{
  "experts_per_token": 4,
  "d_expert": 32,
  "routed_scale": 2.5,
  "init_std_router": 0.0291,
  "lr_router": 0.00232,
  "norm": "rmsnorm",
  "batch_tokens": [32768, 65536],
  "train_tokens": 641700000
}
Below are experts of layer 3 (counted from 0) of a mixture-of-experts language model. Rows are named up (a neuron's input weights, with its number) and show model dimensions 0-95. Each number is 500 + 50 x the weight over its row's rms, rounded and kept within 0 to 999. Numbers have three digits each.
Before each expert's rows: a language model's description of what the expert responds to. This comes from a sample of Wikipedia text that the model never trained on.

# expert 42
Description: Second piece of short split words after an initial consonant, like S-ide, l-ake, L-ater, ro-ot, m-all.
up12:484484508481510543403482471428569543492524535470565491582479563518532551529543543455434412472536506543440553513492453521463541458610522582502505497477442428486569424610428550467472442492570523468450557542505503550469633491519520406467469480617450405479493562493460523462543575534448483493
up13:516421531483559534436513504507528583594538522492600481523469553485480465636499422533405532508475558440508479443541479496473431479533417498521335491413537474525464432473384527526527468470557514573489535533549436422443515497506494553524491410473494477529516481458444457538556589511469525485
up14:491422422602423494457569505392525569535506429471490485406514479493445475561461465523512429549531514440512471540444501456528376447550479556432429442465491538572422469516499519459491540496517489546482485534484472507460484506457517596461547449389493432564492554472462506486537392497433589422
up15:505543539583529625555548466471564519457533417507528497489508525507331501527487459490551455506574517423531561487460384532470473542458441519502473507506499539474338507464566508516523480442476532501463515382407503522510418517480525537516536491443504545456623479473456504533549487552469467536
up16:515455458487499538479469502488483539530563489524569561558445532506503578593551508481543541498538522397359488562572449448558527443544450508571503477348506408522487464525499430625453494516550584518541487461498461461464406480492488489530480467486425534487478601470486496412545475438478530552
up17:466575546477572571483466439496440509454527458500498484573488576497485542473523418452511586523494533456512540482363439484523561541442542544495445571509455484430569460410510554531573485478434484470468483522437422527540341476490477485538514482496498552551527426456607589533530556587496514479
up18:482548559465400443426359558517528430517529511488546629547516453501524511544472558507432431569489509477577512433454456489509403474526518510402460435483575440527528487511490463556507404527577515477438513563514407504439474498520487539537495536480434542471548629512552554516515470458518484455

# expert 32
Description: First piece of a lowercase word split into parts, after the, a, or of, such as cr-icket, gen-us, off-ensive, represent-ation.
up2:499438470460533476484527440538491563490495546518476488592359389481475513490496483520473516496595446522432529599504515490490591513554450467423513523418529346575503502441483591497490549551519517423451466486569493422511513477560472571541521521438506444518475631445548455492553463494484485497
up3:418598450543465571498503439452537679484564496548622471490495478552530528500476605563499500525528564480554492424520512498506519485518416483516458555465476587550454462458489559449493436533542447512550496611501494471502496544490506521505553532439472518558457565502484523434572514599592523553
up4:533436526540437549481531502517662566537474466526395534513514494556478532456555373531471488486540583449348492458525480542497470510480509500469585527397512458551448509478556494514494475476495523536416465464570435572480451500502472522577472529462429429508537501521477511528578474582424436543
up5:526552515518425572481425434495449565363470495427560514597483503405549450486555502538471420522512534488599580574482554429573588520486492419529490494480484515446404530527520547462532604450484521507445501566506467494431517519552519545463454459426595472516499534463523483515574561562488519524
up6:401568553407544491422502521518474501508499446489595512510438554522522581548513518556527470535541534467546436493504505477516609425400571544525441446480501401477494453512532507433541534483437526569423500397400480488494483524494446623494542545489568497461536459537516527589592437515527499550
up7:521479501557515557518478429452430560408519422417568479492520489486480528573538588512493414402521523508412455524469486432496537436500513568546498461538483565548565551507405628467555565439545535478340536496533525460521412536520524450488491476507459540520476474549454510498497442469554491416
up8:377533510526616414479582450543495577482523405527527477456486522451568599459495514518500504563511418467394531527420496468522471471562516489474473456453511519567528441493502500474545553614404478541481487482468544512471486455506455547370592544479459489578496526484544414484514450515584525500

# expert 62
Description: Common nouns and adjectives following the or The, often in institution contexts, such as public, Court, military, school, original, summer.
up3:537437379497537520412513518457554516469525557399422504534553533417417548507526502463616498582461474520493510466593480553559486448428484508578473528466450575520503495611541520466497523429433539453468591411473513440549471508466470552518479522499477522508430531462556413501496506518605566482
up4:541452488508507493447559550576509464604570575443499523477511523510578624482453520472513557485483575503483497509505455518499527600502546469437563530475448414494462418439444400509552564448446455605475419569487492509512425483549448443486434553539554492521418524540476496426512448605436507507
up5:458481579503469564520505415434443486533482469563562498438480485380497507596486418574563481469397611448577623524583540437490416567488563519542481501489559443526557465528520491503515478480546547520524474526397488538478506493486569573541551428507478453447488561457541511426481514488565486518
up6:415438523454463486359502498538449479432548522506542535482496551430581490526506551499500505448579453525465573627549498448568515523494548557463488509490489491566556579364496485376546488532444512546523471407492472443528548447508559528588503448517516467450440513499549487460457403455531527533
up7:482538461570497556515400521485445539556484534457454618464493459490521467534509448478534507475553474479455485472509381464542509566435474469578435544554551477503457499470519596453522450588558540476537512491648460509543484498490570472547424520520502512407480540598529384582598463536490475490
up8:581452548567557526503521604454545572488515459482530463529508454516466510559439485534494510494474429562435491581499445528473416502556500475456515539473408456493475477454539524439492490539564526573610533574449467528531415386510550395535510523440472530524545530517584437498515525566504535655
up9:512490588410513526543525375514496535478590487509543574412483539417525510464452531514516534543447521507534546450453524624551499482474479441548472486455543543408500480428434446566543523451533569466490503512514462507438429542543450495519463579498471588499462539419454439497577526605397525444

# expert 44
Description: Endings of verbs and plural nouns such as -es, -s, -ing, -ed, as in s-ells, out-lines, w-ants, chann-els.
up4:540518473501495423490466483528492562450455533543488489546441441513401500514558487393441491542521465474557531544456429495485474525526502565440483498517418497432423483438526478487533580668568476521422567504452516528468384472475494422479543449416479608435552533585438520505545473485566507467
up5:551561520409507542538498497484487493440518489506484471477518474468529508611475385516393479474546527421464500528357457484489478431538550562458485488450454480536475520564413514412513475431514511507484491426560345437492499479456467504540499592513484637477525423549508490480544529450529498426
up6:426493465540474578403492491552479475425499597431561452486434334527513484524478552543505447510486487495478586427364384486546480501534484562466497501512541534472564488418549414500540505500495495489553499460544581544433499496487510457502496533566518482524519526525522549534503392422571507579
up7:507462466507562619426460471471437520510488539369551417475521514482502450577584427495517514574462524558540586433462474465568447563479600546592435550506529498432414475523563500444569420447473524522418535434518540474489536554540510503481447506515437469505457550542499434452495575482518524459
up8:505477466487452508453493419524601497577547480489446611409518508481529536508459455543485442593519554580411432514398553568519495510502489509564460536533553508485427458488564538518422419527497483493499424519549421469482478413455494393598485457539525446583477509469451584462516566566495528539
up9:518429501505473441433530480577532521463503499554493467539479564509538523395482508391492507617452449510479523549467542507468468512481501455573427565593516400550430450351489455483500552433491562540477471583481489489478487445555441433479477477406515475448486433537474549455504603492461405517
up10:430525471454498528439481421501601518523525529497502554455434559499502529560520567495530461504525429512467559519468527505605471531472447422395455444557548424517468427543542548469458500538610464505446456557447488436373487495476482569431440507473546454458473475485587374465516588455533536499

# expert 53
Description: Title markers starting new articles after blank lines, plus sentence-opening words like The, Another, Most, and census statistics words such as household.
up3:547462438565612523442458507489551532564511540532470562456530583458428520580542530456556477515468545492459485511459438574463481390593540484454425534527470608401551489448498447512503535458504503456440477488378525565510442560569503459547461470466531556436501519459529460489469514392511553430
up4:566413520439537485464534514542459497505427489571467442415521614450487573541498535476564549492476534525449590558525467561541485609523553402446577508517455430374422464464497457534542489488520491491358489495533464539550506476519544544518487468517492499580600531566548449482550483483480535449
up5:603504505508463470507588529463547535522518469531478558521487532455464533516500469531442495534572452520422520532440446604463417568500545564447541507487515471460530457454583469485433496459481497467563550533560575462469484434534490550451426506385449531439610481523514553500523393448498339543
up6:491369496570443489500515443489504537494526485512464577515458431492461435519541429463481533493550483544541526554506514539490472525460493549507547600432495580519469556481383521484407510622426511463479526562480426467575489453484488504473567456468591509419401537606468592531491517574426509522
up7:471510492441458437513464412482531539508482523558525410516428452514538590522498568473585444408587520461529551517457543522478423451490500560558484612412459453504475533364452561519484466583521498526479499551456458452569422403539491503575498486496492538496523607516494535559529504567429558507
up8:539473499441481525488509481515548503601490567486488595533483548449495517489464486530423468475451487446516459484461479460489337617466448455382562487502508408509434516527577493453460524535360591451507443622537507531533494474457487494478440458496520531552569509452550525488582534507454497558
up9:453471520457470426482440544464424512469477439552530498483425565540517447424513533527601450555532507427561424447550545552501565483447589537461560439475554477460500497458484417532485531454493538392498357520591456468539532444465504540443579544451524512423588577441551516517528472514485474470

# expert 11
Description: Articles and modifier adjectives inside noun phrases after prepositions, such as the, a, previous, former, original, consecutive, new.
up6:566454425394449514540470522492579449427517492475464531507449508497514500502486482549520487477570459543471656528541541518495458478461486524474642476551500487469519490506499455412455466587437423575411531408524549463499510462445479411442453508539504557468533458414507495515601442397479493466
up7:431484507480538538438466434432555493380497341571512454470450528479495433518543523493503470569495515492545425461476543491567508465554553457469499468403462520415417405552498588528516438426502517532481492485516504407433543459492564569506427546540454492497498522422504426449509577435523451480
up8:497568481514441528458535417478499530565416502455499482415516476417473500450507628523447558476517460453521509522450519550483395431476574457476442500486491522504477471541496536520453542471464445575527433534608514482480459466532477509513389440436441480507629584505479586563411568472412512476
up9:526480504462541548459388503474511584514559406494561573497445509512460541575433456528575453516474488522481496571422410526570456497515506505476514574454400508518497524502511475463507442496487415427467542445486576437440409453557502451537467341516430520492512543535572508595577439500494502505
up10:568471520461536586509505479493481528512533473458459535544535517506511572534499539531469534434540484495496555557524468500501531448444481552537590446557560509613447575548476472509660459635521469517500526506397503473527489409501511543494443448458426527354505463498529510445494402521410477447
up11:454461554507524561438422489465500518592497520513581571528473489581423585511523528468524424636474512570534508469525438604447500467557422478456497558501520577605594556510525518498545519444521524415421480496504499456574489468500575522501471538492459439493494487408484462481445546459568482400
up12:495516485400538542516539503475451467553523509495537563432514528506469495534496551488402507558539475472537528492410480451526552396405450472494579489455545419468560480518454488426494551550456420441503548503372526509455452578476538469498498419442423468468469456530517452532509416594574407600

# expert 10
Description: Two- or three-letter word pieces and accented letters inside foreign or uncommon names, such as Yur-ik-amome, Metepen-ag-iag, Gü-strow, Pl-ot.
up2:478429572491563434469502551501513427485471581543518436412498525407560483451396486486521497493521535453516460506484540506451350467493548561530550506491506433475501505418466502484521556486468544425563439483555436509470554459511446380443558420523551592485506585435428481589532565479472489511
up3:450540582604473486397525488428602538488575405523509615487485535486497496525503401495514593477531495417548448496481522515502517410411572511561474507463403522543537477545547524451553437521466528482526457605537513542453401514495526498475601492503456500532531475522474595552464486533435454511
up4:570525435534516552474467509477393548548520436506548512505430514449558493447472425536500447570478471527433490600478511484465466483538500538581540528487522429505472441484499538628485455454534455490476484372403556536540535470494536463470473550372498512455456637513512471465561461471586416487
up5:412439536471465469596518472582491446496463558552397490462447448489468522559454541525504469467487490480533409489462437505495531526468470536539441410554589531487506573382446449429551489393510496527598397452421497438475489498540482555480412439478527498490535582464531485517555474517470537407
up6:517510476585439552435396442454464505507548435502491517382474546471571544502452492533572505448546383547495529568519442501493547525428454555511620481502507396516492504451489519545539430419519429518510463437425428525578524498594456478402509564499529489484436557471538464497514529532483542425
up7:431548535530502410432539574436480478469520524510492597383511539427499507619420465489530454525528459510516545526423504499491467487515511539509447373472463462364458540445446431542435391512489477530449473574495376531446482534461495538440433475467483518492491565513527512510497444452435519489
up8:461381441538471473420507546498502537576550515472572547473448447551506491556470483523454538531368570447536388588442477499468533487594528554586505442519544528445508445533502475618564492502541499503387527475563434548490573506557532500565502487464460518597550450544518519461502487509447501451

# expert 27
Description: Word pieces inside rare surnames, place names and uncommon words, such as ow, ob, her, und, ou, as in "D-ob-reștilor", "G-und-lock".
up3:502487475581557493494498576525451616590464384495442512519517514468482449441486423478532521575534499449427462522599473493522531434417557465490571405508443506465500443503458542475494504526499501498440575539524482506508416495527506458521487461564558407525359472443456481454594602524519476556
up4:429482466533502544523481513497385642466486480462543546530505505555524481529434531518517552443404449563511485446529523541517326522520434460496517497543396530461474439518462543527520536503507455487487421469546444538526452487480528558456443449597513643547494465495541432501463511470560530584
up5:517580383435547524459481502492538555562645474478537532528468548537498541571520515560422455474540486518432543503579447514498495470539514484422517531457408423596511474482512497503504493594455471492478663442510517545469527511473569535527525564536503425454475451639465558518469461512489492498
up6:444393483508484526484608453532498646459506498451513481521489504466433513463502512513461361480421465560498473455420499514515513504535505480545448482501460550438540583473465559436600573426508444495437438473442438512445378530480572565452540531535482516505477489499579515534541529476588528571
up7:431405516590434548496578483561473648514459499500567479505494554502492461475504474442481479482475432527471473458439421528445469450416427545530462460546450608457470530452420542470565495427467467511468509471459468518574339481519529514458492536525507519470470540567515506583494578485572448539
up8:478592557622454554417504611511491494599537527522576513532488479556515507559504518556551509518483502508457494518611501505463512474519546540362511513479438471570389557415518493563525431524526443524449562492404553540440542537533476506491399523491504539433472469485472466528567544505416553511
up9:560546538420549399510585473475488497514495464411563469558491532508384454514525506494547511448544482502475567488427560463466438519496543515394525413574490454432511472516467491562486574553519477336447577473538503456442492480485453520540525469466510462559420495432458555483483577463412538438